python train.py --d_model=224 --router_score="sigmoid" --routed_scale=2.0 --init_std_o=0.0 --lr_head=0.00873 --steps=5575
Below are experts of layer 2 (counted from 0) of a mixture-of-experts language model. Rows are named router (the router's row for the expert), down (a neuron's output weights, with its number) and show model dimensions 0-223. Each number is 500 + 50 x the weight over its row's rms, rounded and kept within 0 to 999. Numbers have three digits each.
After each expert's rows: "raises" lists some tokens whose logits its average output raises strongly, later layers aside. This comes from a sample of Wikipedia text that the model never trained on.

# expert 10
router:546513478372470512466443564553466477496465523537523511552431544495559554442502550497552536561498476527428500551460549535445487572425442511547447464510536586411564457551545409574537572470440516575516563541454562489450484496539545442557461425554438440448532535469553537517535434445515540455521496504544426549483451518579485468567457515564561475545563489546459451490585454395534559513558569430534461437498440436527485523504494547566558516549543541437411529511467591590467458445471553541563571560369518494530524550487571501480448541502421556402498494545418542557469474517558431447525552505495543451608452490458457400500486449527537557585516505432450430470453608438483500466489
down2:535492507493457562502453547468510533503514504505496442434583496465503440417406460527503471417546562497409563458535444516591426413618482481489483478416504448478532465492422440565520507579553523554421441519490515498596466562574566517590583491511545481486423500483389480466410528474440530447440518551486426469414529454464565502488483424442475488565538520493443493477428431529462494589519482479549424534550511540437534608523448576543449482532550480451526471560518462491493508515396500546454497463457445529534538507479543471466428525490460479554461527367522573600389488490534362456568500397514490377561563492510480583485492532552486474476542573445524459524513521458541534526470
down3:479470537435549452531491532430466467488464568527613582531437540599541481625505549564553531534452431504402442580500442514532543521508538426451485477498516470471538410525496426515448535500393508564497531517467439484450517458524488556521407407509477497478495532575491459545479632469467474496435527439430517497403459540548527511483482448453472534522563471403561494545520519479560422580493420543553538469509513569512490495457449548415584533622496470525533483481487463521558454407509439508429495518539431400531570453606477611461481466431502469494490441488487523517502502531545509519445351368541480583520514476544457508531593422536473543576562502508461482443499468507535523446480
down4:571478516452485530538553431525484488498526413488501438504502516506480479571447442527519404484589618421504541538528529569513557562390468487515430506531483465453357498467536552513498495461570500492466494513499563540495538497503485560466451544488477534623531402545500495509502465535477443605506540518458525428472481404446475548467456585516516467496460589436538421550478571406543468476633495433453532589581471473523550511453551518456543525499454429476575511597443398520467480448542469663499443436504453441489521516480524579506453538561472502466537543494504459430484596464547517480480486478567503457569421514506481459486614513462482527490475409451594555517592500514408475539561
down5:622432500566537553442487487473502513523635488616508525635544455566474476479462505496563509462569568561511504472562426428464468516433449572505615533514467404487499454428502531458523446569573542622539397525444491529499529447507515538443501490545545515537490490514424456458504506565463527493510481484539510471536475410569519524543442450426540487558524558465496597487451460570613436484559474511509571468426518493525432483422528477544528489438577527509578481500583584479391516572502500439514396550471520441460430491446545476426454478422485470488442510493553536532517469556467568522517562505603431503482510514457467512545542537511544514493551498519450411466484527562481389422420
down6:490522504525595477484512469484460497540468535528540586468516531495487444576588554453619469406453533511499600517511448413560470492366470507515468549527453570458493573442529475510463518467505582470463491452497532471469513476498522511389453436484488550460483560573445521445476524464459501503409439480413554523435512540407611509447454445578581483465476497546409456498546454518483497594502561523534469398498429466535522489390491399510532592597384489555470488567556428462477480452500520494441476403494482501493535414498509460439571558532492492511539441489474525472473401497626445483501535475490501541540490484499412439407512583471460407459428424515539454463565462583472480502516
down7:500545483478520526377486485560468434463519602527440523564538577459437621523537506617549530562504511557503517455463521567517508531515454546541545438574609466470471536566588503543432466514584455546612579447506556527526554532457495510388568421594461562428531570540443631466465503591524507481500555461505489450509564593519519460482517489533507479455538522418366525526443515519492514495407469528531494484492504449543470476512362525465554465567443446487489482505489447515524408517560494459498504471469481492505422412496444601507481468556524528531423449442464558520524509511535534501510454556461533586518537540436465521418394416493498481460521530510515570534501472489480476490642
raises: "iz", ".", "-"

# expert 6
router:539521429391503527503437581542479460431410527445514459590412543526564550454532498478616555544536466579425509553458504489384429494496450573537455530505493508422579468572527451581468570447429447595533502565439510515505465495538510405527464490502363469487523547518508520505539540513506485485534515525512471553471539494560490532695511481575597458539567487567464491477520489465501520479560558492457532485520416433438469525568480480556483536614557446526438525533468616566464455493488546557593547552447500533499456541533538506490467434523456511420496494463409516449449505492576482499501540537486488490534462424489573464459524481618529599540537439519439537414474445504505464511465
down2:493481600517428473521495563438548503495539573516501488578517512470397499622522507503500584534522485542473537351480596467416522531497526541442480604536508511499507477542485530624575484572495489559512417421670524529488467510592546546480502448504451480499530473527657451624475471516552470578419520475506533430539515539487447569513501556446542468383523501557535469436424417463480481523497534539498537599555505477454522546456466484633445519474535450483553449478494467529607535465561525473515471509491487561503603539535517496554444467473442566461504405388485445465516473522437456547535505526515433501496537490573465546511548502488533478492551507537420447504524448506528440456520
down3:548485406414507497501443474556534562489473544433514512503560413411510508537492453541444570481536591455587458444588467491470478443418387564460434432577582505484533480427435525532589502552535536523480508563493474413561425491465635451539476471547475524533462563453471508417598478533470507522506504492528444584528514511584481515521544494526427553482525491491507415497546528515536408484494526576435497503514505432628521592511557449494593531512562429495504552502512451478509429602461508407592541395428485444503497511477494487480515551619581522622525497501457477429422509485544485492495470482421463498489531455514539603478531472465528464477435491550455428520496606497491499485573
down4:496502486511475499547560573477513427558503516439403506426457432534529526488548475462511541573461470496571570453550535463486462501484433537466531495468516433478361561464504533502404508523516532503529459530442516577497452484496477508490449519478573507487534521586445496484507501537680533436506514477611590501550531588473508520499478511447333528445576500494473543531526526423510588469470554517485454538614461433537507484508473572486598477514475503484497569509511377491532543396480450437523518487422523434546499413568417461470537496488476541527640523457543505602496552485439417458368534535497417498521504463510558486457518468549495458455463486417487433627472440510520553536514
down5:526506406485394500420540497541487499459565533480439516450455552503561514434540517532589442536536515500506481449544570558460490519615531522429524524481478544490540485427585467547547558517509480532528484454494438490550550549522503500439517537526474594529479552414486398409500394520450588521486473445494565546493480485507472531545519555546566436382549510504381446512476438523488525560376542486488412578400530484564489453496470540412509505462500475473462475493434559574492484468443521543403486522470483462613549542450610585555496531456492558509516551446482421530618413470472565500567478426453498439556538420436512437511464497501485474473366500472534437514538465564548413465526
down6:552482431521516511554482530528577604503481523457522500598538551453524484542532549455477489602506491530544478564473544426516494434441489555415591462502585480461454429533550499492599593450450436490526472590577414336571507496463463521422486510525521513500576488543584474509475560459368522581483525459483530527485527481517417512505515562559521539454428612435420453496489471463474527515454492534581546555413458517471500440410446568534526525475446508546489537533498476587495430556476558542531480467510519510471503632476572481427444534485535535494501628536559416559496533464527566481489502435517473487461439437538510454503481658536510522542556437514563541417458488536467514515473
down7:540432511558547470475459448508599469449544451437564503459556428458551468445411409442489499546520599546403465511416491541522473495507522515513530560544535519490485537515456492546568578501523567476607485506518506540547510429456438500537460528495499476539539578480490397549474528554566492548497541550531491479539522511493463579568561526496546501549477539543537430475401471368480480486520565555591546554540525540540632450530544428506508428528455541490519458460486490418500467598556449458489510470408501506532531508600526455460472461389402513501507417506495535516455529430479471538540473528446378550564467499455460462534656522571565370528516562489498462474497392535527577446514
raises: " or", ",", " A", "\n", " and", " C"

# expert 12
router:562511476369475508463444574547465476481463512536524516560426543495553555438500551482554542562500471518422498557454536537446490566439441512543447461519534585408564457552545416574538572464439515578513546547456560485460476498549544444558462425543429435450532531470563544515541430441502547462519492511540420548484455508579485467569457512566562472542551476546458445488583459397538556516564560435532462441494441433527477525506494544569553516544547540435415529513469596590472462448468548540558574551366530489530518550484577501479449537499429558405490485546423549557466468503562437450527551494504547451608446488463453396500499451530538558578514502430453434461445600447478495473488
down2:442477502460464519473401552547487530489494578502540451470394447461512495547573492471467524508454556515499492462428468481436540484515530557521487533554565487582389502517462454451465548551492425505584484462456556478520483568467445526455601404517440512400461594495431542465449571412581391462493435411438555535517548448534430467460456443538473437490465447519504534542508568555416506473577467540491460444455440533464593504582484467510468556471476564404443470522489529592434548464504487469550420529530454488420541567488491482414440480506459473531483513506476490496544501527536517467570519515480537591414479457561537461420533568415393512573468528428465655492525558503383481482465
down3:523506560497442454418538623527548501475526521551461453524455513462501462447505523438529505466521514527542520462601583558542487448479414528426509516401439506486495430533516455513373545484525426433420582569512508480561546431558502483565463546518574600541436590484468573454534495593504491480529500448416472493642430539558477492469479537472435415484513465436507599536430478531505543459509518479492498558477507530567545453447509451576478585448535498472476511541510422587504496542583460542531460549449477485518456443434512513486527452476450514540484535562606427520445619524387479498453428486432428488582512641503515507537544487497502505542445400507433542483492439538422556515457
down4:464525440471419476464521420560441563589459512432509488525541500561448572592474598390523572517502467514554485452492548478493504527505549533508538577514490453466452503469565485553457492467515469610560505426436456518551487535512486474475496516478585580528538477454489446518390522508480449561522498504509393493548532477476473464450480483488567469395487545514454423425546580381400577497519430469537509412430421543396546489497538435507524514474494568493504547474490530550402486507541474484477440583535481466588498462466482505466569561495529537509415484468611540380502415393453382550548497453530566524480565523526499526455532481483464511434455498592539518449488531443538502467653
down5:540423507581438444489474602514469567492447551450526499438525594570481598447447456422529461474529415541495520454512538509511500485494540542471571421544484462576514470475509451528589595489581556569484573465529606545524533463459484536552543520503535621501535463471630484494422467561506444537528491571528501520522530484585506497508544454581558468380504495509491503436418472461476562574410446415491473521533465522494514416432530500496445485445539499528474532545517536564573493624465436586528496427444483501553583474545434486482538505539457433420472410399619520574540510525464434486467482397509497482529633541483547498470533462498506552476529504530504480470422527568560468447491
down6:502491491440476428529452485485532513418478448479482529463468510487574479529520578457389511540588514518522489564500490525427448458589553533436431557506364536571439443472496576593486500533511555486541548550515449454508464584407445540478505534527447432596466450497498438404535504576568467573477493560487511551486537445478531535431613489462436482449504479476474449489438482555469570541460498438421514400462463506598404503471446557430548508446519502375490594538501485480477412541595498484482557478509442527559457475538518469596482545428518597504529527413484443533453455478470593472490479519416500592537536450526502588474508468451471474486408485391527622505533515489468495475548
down7:421535535569574454550431463391564544465481501496467536410453401486453508589503506384563493539579555415427369528532472501506514528520480454454424470482483473443508491491479475542485549620452486521496470596550518442504529443532548475504445539412519567526556433580421456571561506484476519460512542477487471506440485507541585411588406539476429533543588482531480463404481543512506467473461481528584548503528541558552507486474498503450540459556566489499529570471515494579462506569454496642527582534522504450460569433466440492535523490602560477461461553524560447569596487516584486480586489464524488483497545492430448503489533478519511513533605582535610505413517475526495485416507
raises: ".", "ut", "els", "ely", "e"

# expert 2
router:575458516503522587421442609563476496523503472491497513519451543537459516515493486498510553513505427534427475516485477511474540516488452525507429484492477587423472480469541426566496630511492498555456533488460499459459498487498548580540473462518559455485505524487532630528491474353441541513468508488553512523471485518560494467448360520520608496539491490472452467484582482359506504548527523462468514438492525403483559480552572555543571541565456609438472481432530505636460468444477491508572512582418540493472606478509557437435457543507508508380524495593405502647465494499535459475488545492509497472638533485494487459505474479512462443599476468546457424506481562394474559479546
down2:439549530347423458515513489640507523433579344503556395502508506592498514554485514538510460604451480410519478499433454491495521554508439495500501499554514484447494540449490496504550503603463493485521496379547474568544475517423502475467511419411530540490410498424459543483498554521515413425536500444466500579603402505396478520539515499528504492564502496602448500493437551451474516477520573626545554569605484506521537513464472511546455509530439436578465482541460567508529485454490479441504396469446481457509456372499468460496469530504459468454401522572544509487488443483507397436576558483485482520468519516479464472430528529492516485552472456591432471562455461483526498433512
down3:521552450528551553551585450479461533504491470539534467491484455583509443508501550523496557530540552473499492415420461479493587506615545423550514506486468445574536569511493552564480406482495415437552582513488475455514470587477450576443471404541550530468476587482618525508530566429410517465557451500568533474444508513355483476611576486480495491509527436494522508470560544572452514492458454446603497535543516517526461517445468489444516556479441529479551464519412474460511437530450498392531431466497455462500465552536524612580491586426395507566542468436513501519497452510511490491503495543525431563509488498388529403520504549432470510460481549465524439485479461606401397577426
down4:552463568533415438456530514463622439570480421551554459608471593534458526528459454578450539473386456528551594513511487506641491430502552485514527566493559465517465578454480466483515464410454469505512541522511554464491525446496493528588534507602630525432532488488389625496505502544536556538431551412557513526472466467450492515571442562411544609473528555521473539445579543563565423479428563437471533480614541540473521546557451544483593529503486445552494444561480551521467509498579494540503475444580449551470499530477557491531498541493448485506497506513469507441582543518449465403491454443543482578527430539527460540508518503514545457492497491556463531557479500588421496512545
down5:628562435465493556525515584480399621538565529428522476465514468415528498456429620504545536494504504519429505473501476525426415477455483514454446457512424494447488441500402503490450487448530577492434449462504468429483522501498465459495471601469526584526444511498500465553488542516508517432483502489471437452482524550507543442617506498466562463454488593357449534473424456518484567523473548462528381559575432499481525373442510524512485478543549490478415529574462602490469489583544594585485529480567461461517572532502463449533516490534514583510496503442623439480569496511530523474517537497453546528485450501537573459513533550578551481494520502614536460376486507486445477402476
down6:511475468521516469477529451518446481452511608565451439587505523611516472501560453441544543539538490522479411441562456508546529482556406546555511510484477445405560530498477458528446487451455524548534465579448477532451432484539563554441552462449569501503533529456507508473527431453536474444480534482534489403496522589560508486550474483514494476397519564542517552445518510589621458509468509498501466622559516548577480501533353451622456558453427406429442501516519545496314528502473509455467540642592528572541587501433538522507461503563477496464489489530515540513514535523556500374406460492493556457460466478461549540505518493543508499555428421453531520550522495563545508518475
down7:568563541499549563589500574509507548546443448490543479508543462540570493478471398542579482517507520427528501405531579491452428519470536544482496510426598499500511577547507458523589457482516506471526544452499495428570462489535551496479372549565528507485505540561457534529417472477456470504544437564510525461568547556548436521538506473493546471467459440386443536516564574616535400477409488507512463495484518539495516488556497529521507429472559480488439559500490578407466411533395504493584465526546539484487406437499520534533532544467511579554572568537518556473479471551429517520466522473556537370613512585468470499591541650449540512579497560534481483510587543545568495593498
raises: "\n", " ", ",", " in", ".", ";"

# expert 15
router:556508475371473509467450569543465480483470514541515510557428542490553550442497554481552533567496474523424506563455543544446490569435440512542455464513533589404564454553540415576538572461440521579501549545453558489460478508544534444561452424552436438450533531466562546511535430441503542463521475508539418557495453511577488465566454512567561467540550478547457445486585449397543553516563559439526465440493438434527480527504497544565556514548547544435414527514467594591477455450474553540562577553368532492528522547481574505478454536505427560404486487544424550555473474503563444448531550502499547449609449491459453404502483455529542558576524499429451431464447609445479496472491
down2:501512494532452523372469506504468442391557461486454591571472507465676447469474514533604502589570567465472637386480519448465538464448543520552528486500446532525485499544436472504472488539613463503505502546502504534365507568573483420588515494497510431473515461537593504457489425459606554574456539516520462500454570419555519531483444462583460602559505515492551466507511503580531527480468443524538438414538536438501535545461467489482493619566526504540515497564484471515512472524501438509554509529517548511454461470410493434545479452501482535538507467592514517454582507510507592579503570437499451515403514491557472530415519517612512460536522418499432475413494461522495519461512
down3:511561431462468565485382519408514459517454543512603483627596425510453483488411513527523467537506505574452522522567525562481466539481557498500583474546513516515527465557454493444451534480472443546522477446464503508553442503516541545432516534436478480477520457502544500492474471491468475552431596398551436542515563436547484516464568523617432558523549425489431555433480526424465438472445560522432491512409485477522548595518557515522508573504606442551545541526571495357436437424437402466495495555462609507466572588462437527499527567422545437508395547493424574444487543411449489478479553452496529489560547481477496540475447460490537511575499454577528531465555527556504461492462
down4:523521509517520521454376581538459462487472482490455513457484494558524524409478532498498502425522583447540517432481431429489472493653449554520502471522498488615549596493481473528439522435453488480538463538445552530447516370447533552454483484486531559450501518481481471558541434489477461545551496545442460505563479573537418547448470462556428438504508500471502520519539466461465523518497629527572476459581479465432468465400530426571586512506615535508494531508572447481479450390561492487398527516524464566391535455481414556522388593519490532439549567562544490508520493530490548558562535592450443455401495496544428535570550561563438528535568525496468500517546513469547479391453
down5:586447519518497448586534536548572470500499484511630477446650577477503615417502547490466554476477530576498498562401533500482529412518487439503514561477531535500479570593534478485512496481538406487433490530477482533466577423517479565542531560482459454474569534443541551526449548576520516526476459474519489544504577532517571449489478516428482487393508572644480537514492395494596422564441592450523429579494425426497506550517507560477482483555438509444495495574489499439543535485522421542539637521475440529557505426503526486503495431493510456512411474569520532552451473501554544516435568473446443527450463498552462556565487509509589451557560405434536543502572457490466495500573
down6:459431565547557528572551411543544518398417482552422447450514411561474535420484468494625499488421527411548454510531449435481577539535515478441541543427394473574465560513477489525454475426485477502490535523454482502516508473527541520476462451598497421493452372400626469421518496551404518451468455439453513563490519488417483563420407499443465490484536454513457471460488445389473533435469470532580498539465444485528438473481490470448476423539445544432458531519442532568567484432505471443499526523491448399529425471412503505498475489480480476519465541500467572504480497457583492549507548522430574480496415498516521442573502505549398466501477635483561526549516530513596498548489
down7:462598434525495562492521496518505494532446538590461481493435503509505547514533548508525521516570488605570603519483400591508531504614437424582521523516498532501488582462521535531556561512443506524491407595416472480486430517437554481606424551465411579573480512462569508436464518513412477579485529453433556479574488519478497501549563456482496522565465454533500508498480531406467489481508565514476526523511453529483541528502576527520518560603473480518467574579416542433581398516456447595480514459585472442473512522432558474486537545471519459601497580551578510484472448424528487467453452519378494492381441461461441509453431482484499508389380509492433509546518514576477527502535
raises: "-", " (", " and"

# expert 3
router:562513476371471513466449571549460475483460509538524512564429541492554551447497553485549538565500477521417502555456543534444491570438444508547447464504539587404564459548545414578540572460445515578504550546449558488453480493552538440558454422545436438452534535466558544511539433442510545464519486510540418550482456517578483466567457514568562471542548478547460443489585457396546555514567559433534463437495437434532483522501495542563555519545551545439416517511467596590480458455475547542563578553369525489534523552485570501479454535497426553403477492545419551557469466502564441453523543496489551448607451490464459399493494456533536555570516500424444432464441601448480497472491
down2:437526482563492482510440445497505466592488527516659461566528498466520518484522526430521473424490571540495463385525458428499424509424490609552484529511587493561433462416568542490624570462493470498409498591546419494398493501541496438643496427518506402463430417459542561467450526486533464404487556434459511511478516518435492530558489448487469494594476481553463519418493452572520492580491492553592415524487439501467543542435520575495387555453511521469538435549527487450513457473515474462494524511493554500434514547527532565543548484454602504413426463538458526473526475510513454535532560505568530489496469497477471501487504537624531493488610534368550569488517457486509478490528
down3:475439506468582515509510499446483515392559524459475540505484495488506457458576584567441542494565468476534513537522454475520503536505512506557465437425524535471567523486449446475515507553506525603456470527526395499599460535544568471539516442355491496550519580497561411609527573531476475556570409518513490599502554465512458580484490542468520399509482540357487519434484454543492489500499514507465494586422539475481553497505491530503483523538480588483452545400434474487506543523538525475590519496631474506458559552542484552475439512550501466488495544521447539631518479511487457516567413603536616488526415494468431603604347533508478484456568494476522481500411553526445456465521
down4:520436538558554457449491403492390534616517444536528575475475533483463489522458533436439512448438563553503454550490500454468516514520424528531476498490444462440494442610536566547511596496488539509473498459533511513541547504598478541494521491516560466598553393478644462542490494555557475410551509387553395478518509454475507463517489507479530473506515551500479493531597545466507541595443407508440543500475470430564572472468526508510505494493442541571468432520424432543512480418456555588535503471503494599530515488475527461426538492479492539463482505519562475507559547541437480507498507599499536520482520426427494535607480502524533542444611480524611607543418428531410369563559
down5:318469553383434511509550486506469460494492411412507470542445525475531528505561460537479548546417557430676544498505555438550519512537441589471531500431535508480517454476493495478438511545529529543527412466519573404515485539517534505499507511510484450469520562553438537434589536560478476527497514465439416504504491522456495513521450451454424520513446608489573455565477617525482449491435435563622519455411518560506527520497458517608413506511568445456509545436471450538464543535513577480437473446382541492515430501568540474537487423479371501556546534425458504531437469446525535483538571459498531468504449467469456483539506535497453487512411433421570504456506484556474540541488
down6:538444514464446515498558570506495408490460489482513567562526472577455492482519520471582531482484474537492534461496504549448578469543463541466559505462539469445520449451472486446533468450423524542487519550537500577425497553421526515597452475620534559544539454473473408469442512493554556467504465542480522510481369437463467513554516513633444487519410528534542515507585552510451501456485510487457578488556568506490467484602582477370482495558525460515546560539466540488504569426609490485498566330477417421536499481523554497469534478516506584410470498522505478493521506436509552457543630548474561498506558388397547522537515506430547576493380467590581449472525537562497481486552
down7:485495421514533468510451542449513527496546471474571507492638484496525485607472550533479496571590480553392509504499527525539527447431518535511562496483507608586515558529467536540546544578509552449551541458474493472524514564578482569449488491422513507522446517519610351528517565474510511538507414548412353479516398488501527475511497433476520485421499533544521521513509501535492473507423467492471429388443435560470479516404549548465482415512561618600518463425519499419487478491482533464512505477511613471522498510459406489488445462425516558472467452536462513432606496529450539502614497512441478578560420448473423535533562517466488484436569558490542524528488446415527495425572
raises: ",", " and", "'s", "rol"

# expert 0
router:526532458402428505496409488473460450456518517563519456567432521513505551468485532520564489509577470546494543606473480494451448636427424543487471529498484535395561521497534430535453532525438579562499507529490531500490510499511525508517460500529404498424506486430495508522551520428493572478519449374522510526526504480642533456472513521523534500481543465531493382472486435468519497506468500478511431480417409383437463483547524615556535410504554457461421448466486536529494453459430511492522565553445553522514519543531543509467424576493377488418490459503380562503443528510540483437509527544500534481530416485378485454479507510634485587535514419496493348393467468505535498518502
down2:474510551526470529436396474566497495486542512476488471394510625492473551438480479550429535528444528430480565461393534494540487566572399413497477537497549432459530428576506530449520476470511491510450529525503428584522510453580475513434467546461491489536344558562491584397531583429453464567539544455501544490412480593542488493483515493530501485504510479434518427453561514362570566443479501458492530551481511507482540505377478611553451521430453558524506618576508507526538435451492561478462563541420458458529444544510514538527490492615555454500501478446462541528553457527437593540532503469542467475534511573511446488495553461537490503502465567441546539573515477522572519535382
down3:483519437522436404534518393551525542551502532419564429447529491507541520499578544453517557438456456537483528498476485516443494412495477497546496449490528549631471528563408558462486470471475468553502443504526464483507494467575495560591535586495499510401546501392520510442446429448423512487436549573501454527385440547560520519501546517586553532508497452511597461513448505489535472585509468564503448457585484540425443495519485416548500522512514544356489550470620375422497400526547421501499526526497494504491500538603443530518480543513405482431527508528519532412396372507532430537521511566470537654534488488483479508487552437465452454501455461493558488534548490509498485494472
down4:561516500477559513574526492464599502513507533482467555435528460440511521411504519401465431490458532489555527448452525511520489447509490517545497526474478589527479455526478545452467507488514536440552503468477586417528450520470561504497544503590485531510540370490545532432534416529540491492490520519434517524494439515521596580477475505546416511587422426445508461514510513488574551414455549548475535453556520469451491514535387502491452442532502589537505502482437510507412556447526539523594590458387520473420439442542514562439542505501507525515518486523440595676519529501556601428503357461608388510488546454518516546570494486536422465512438524391516484582575565545547469545477
down5:513477523405461603472572604522491557375410515501500541475531571496503601511589553539499518476459508513506473410427543547510505425526519585489509452505511512516505455480517456459594482508504423501459529532429417434555424481479610386468514530577563395479465509488539472446444527444495472454464475536490498594433467597477517416511518444470547503526484465570484520588471470426478511509480516625484531559411540446574551473462512569452451405525508523524416572487441584531489517549526508501550430505481592472545575495587508506550570536436498439532543534477453584541535459458510388480441459531521541469511484539477538516551539465495454500512600594595499509506611517553466448522517
down6:580511476432486561492545523507506469544483464552527424464574527500515522484559520508469576456489546497466513540565457531506579675502498489464432524474512469496457451552454477443506532488531410459439486508505527486577446505431560447473488457536528428500473406432518515530454444378538491509553533594577512428337541494542467498520482353511542492545534500519524575399558467557456539569541496469507494480547485363494516514507488509583390467498562548557569533533478533466511616547434468422483445474510510426573533493472441476511501476511543480414462537506441539526476502520592446518457437488566515614458475555456555441487582529489496490522486546469463379453571477503417397537468
down7:539496502477571526489572588511511497549434490550481467454536533593531461453538546450616454507504508509468541475520553469490514483519469570517422473521490546417508426500506538549547435609518541519526533550536391451423445593459548534532510524492627605516386540447475518526492605605451566457525538477479532458523464470570454534423523483488535465452549447458582476492583544435485550437506504490492507482521544477452470491431504477390383492546456541389466497558562533657474508364461473435467486573576441501498487484458479491585508458517536513522468533440450444494484367562521514580470544519528529486468452473418597473508510525502500473479537515499522473396499517461596531444488
raises: " and", "-", " ", ",", "\n", "."

# expert 11
router:500476507450442464519476556533466474447462523485486506533414558431625499451525485484501508520523445514437489500492539495472465570463411557628480463535486525389576463583511469596504573491459515622494492544519601524484462487551586422610470404516487540408577504452528499540541469485511546443551529492490404549600373515594411473517412445594491521531514455557434498510544470382527541489524525494556470495552442469567485459449502488545528572529555510372491499475499592565498470442482560510535592555472542490514535534463542477475489510479410595398497504460430529506472438484547487481546527471490556500575420522511473453507497472520491593520466473403450455524487483435488457396485
down2:507524523435463521453435563490521416587496427418574504548495516442526547500498461612546455537551447545572506515492532428519553505580466497452524535429488451499503386364442559500536625491557524473543499443446452515457460549401550530531483519500424501551463501547567504485511533599436455533449466495471510463502477526591481517575474564529433431489486507596517587453485528452426539533464546570465515466503535517522458503454437362409535535453555451481466543553458451425504520441482487513542556501505496534398489424495470494516550533511411445445513496559534417530569330523516497488576479561529518478508491478570564466570537492512525503535556446463475482504377557516460582532392
down3:428578496481436408548529570485489545573469479370454529321496431474489487493453531479520482465537488551486532496420483594427517595504583475539519513567436414493565337533478439453471492485428581562469531518501503550400471558598447603526556523504496448426596477517494512516508426497479525466483475498585493488499428523499524522523479534447457482551471444459463545504425537458472532497546491529523494360491490465470467451538527459425429439557486488521494497475470461466547542560499508511488471520588466474560418427478561532402519429526618538503465447458496517491498459459408426484453586503432379487393492479450501484514472535525536509553540455544514518477450535544515566510561
down4:543453482479541491541516466509524457512483520502405550452521512612435460492526449494549541524524440437545595547491582524478485583481530486565516576445549505477429521518526490557456509505434573419526461511564537483538465564371496413510556484490452480537450510574534483511443538571493583594566581573596467547529518512503557461520523475499479428472576472458464585571490457422494497470564584554395560472466426461497556480529471538550464522531555569494523513537425461547582505434478497442482512446559466479510435496444543511518449516522506509537392564484460620435543491590419549500513598434464450477616505615470613567532440415451491549458459454501459391498475512509466453451472
down5:407538493572421537524533471537471530440507500496582538578489458526477465428511461468592467534438530550610433574453455552462571625460434358484534483535602535578547579460456508586576563453556467488449536573621575510567503429500459481503507589538463423616528534525518529447491482574480575513449527524559432533565498495571433472455541531496517516531488456496501537513461487439501490551420561509485506527562581432487454498442567566397495604501416440517474509527462533493534527467554489434507428513562468571533531452513409484464562488445504530559467509467562480473506468510556495489491516518524548495484497443592494545461475538509526450505498586504490399577414449491538540410428
down6:490488560415485444568531454507496454576529510487600452445504535495488571565447538511507482538513374431536561505451533499470470518476566496542551426422503478489488446483545510427539533506586525369420494539536442579448436497492504495508560503461541504505533445443460536417530490537454582567590462492426574551518587502415475459505459517509461585401511534406511507490457507523490364511505511510375562453411483558582514497472490507439451516553621551495412536475368471546541471574538522572497495429434568470461447477537437565519534482459483547511477470463468449409516512456476495449482545507549567404472553534505469424522494556528549479383469559445467433539435506550571490527507
down7:551549450469586496478428568472438391507488479430566513490564604450449516544538472552478555580486466516533550496459482468534475514492616450480527494514430528497571569403534514500426510461626432573502430512454535490563510511436493459463551508526524479440520509570501547556499570458516519490527524484493494454473456543417475416583472475543543520555519490410580563488496586527471485494624568528579440497416434397532483552526519449563541532472541562555383504573496472391537479488531470589479461528463523511469561497466499457396500523482583442502446623518527538458517568564415520567560536520571454440477477435531549480530400430524448604469525457495467458581506528515539549518499
raises: "-", " ", "\n", ",", " and", " C"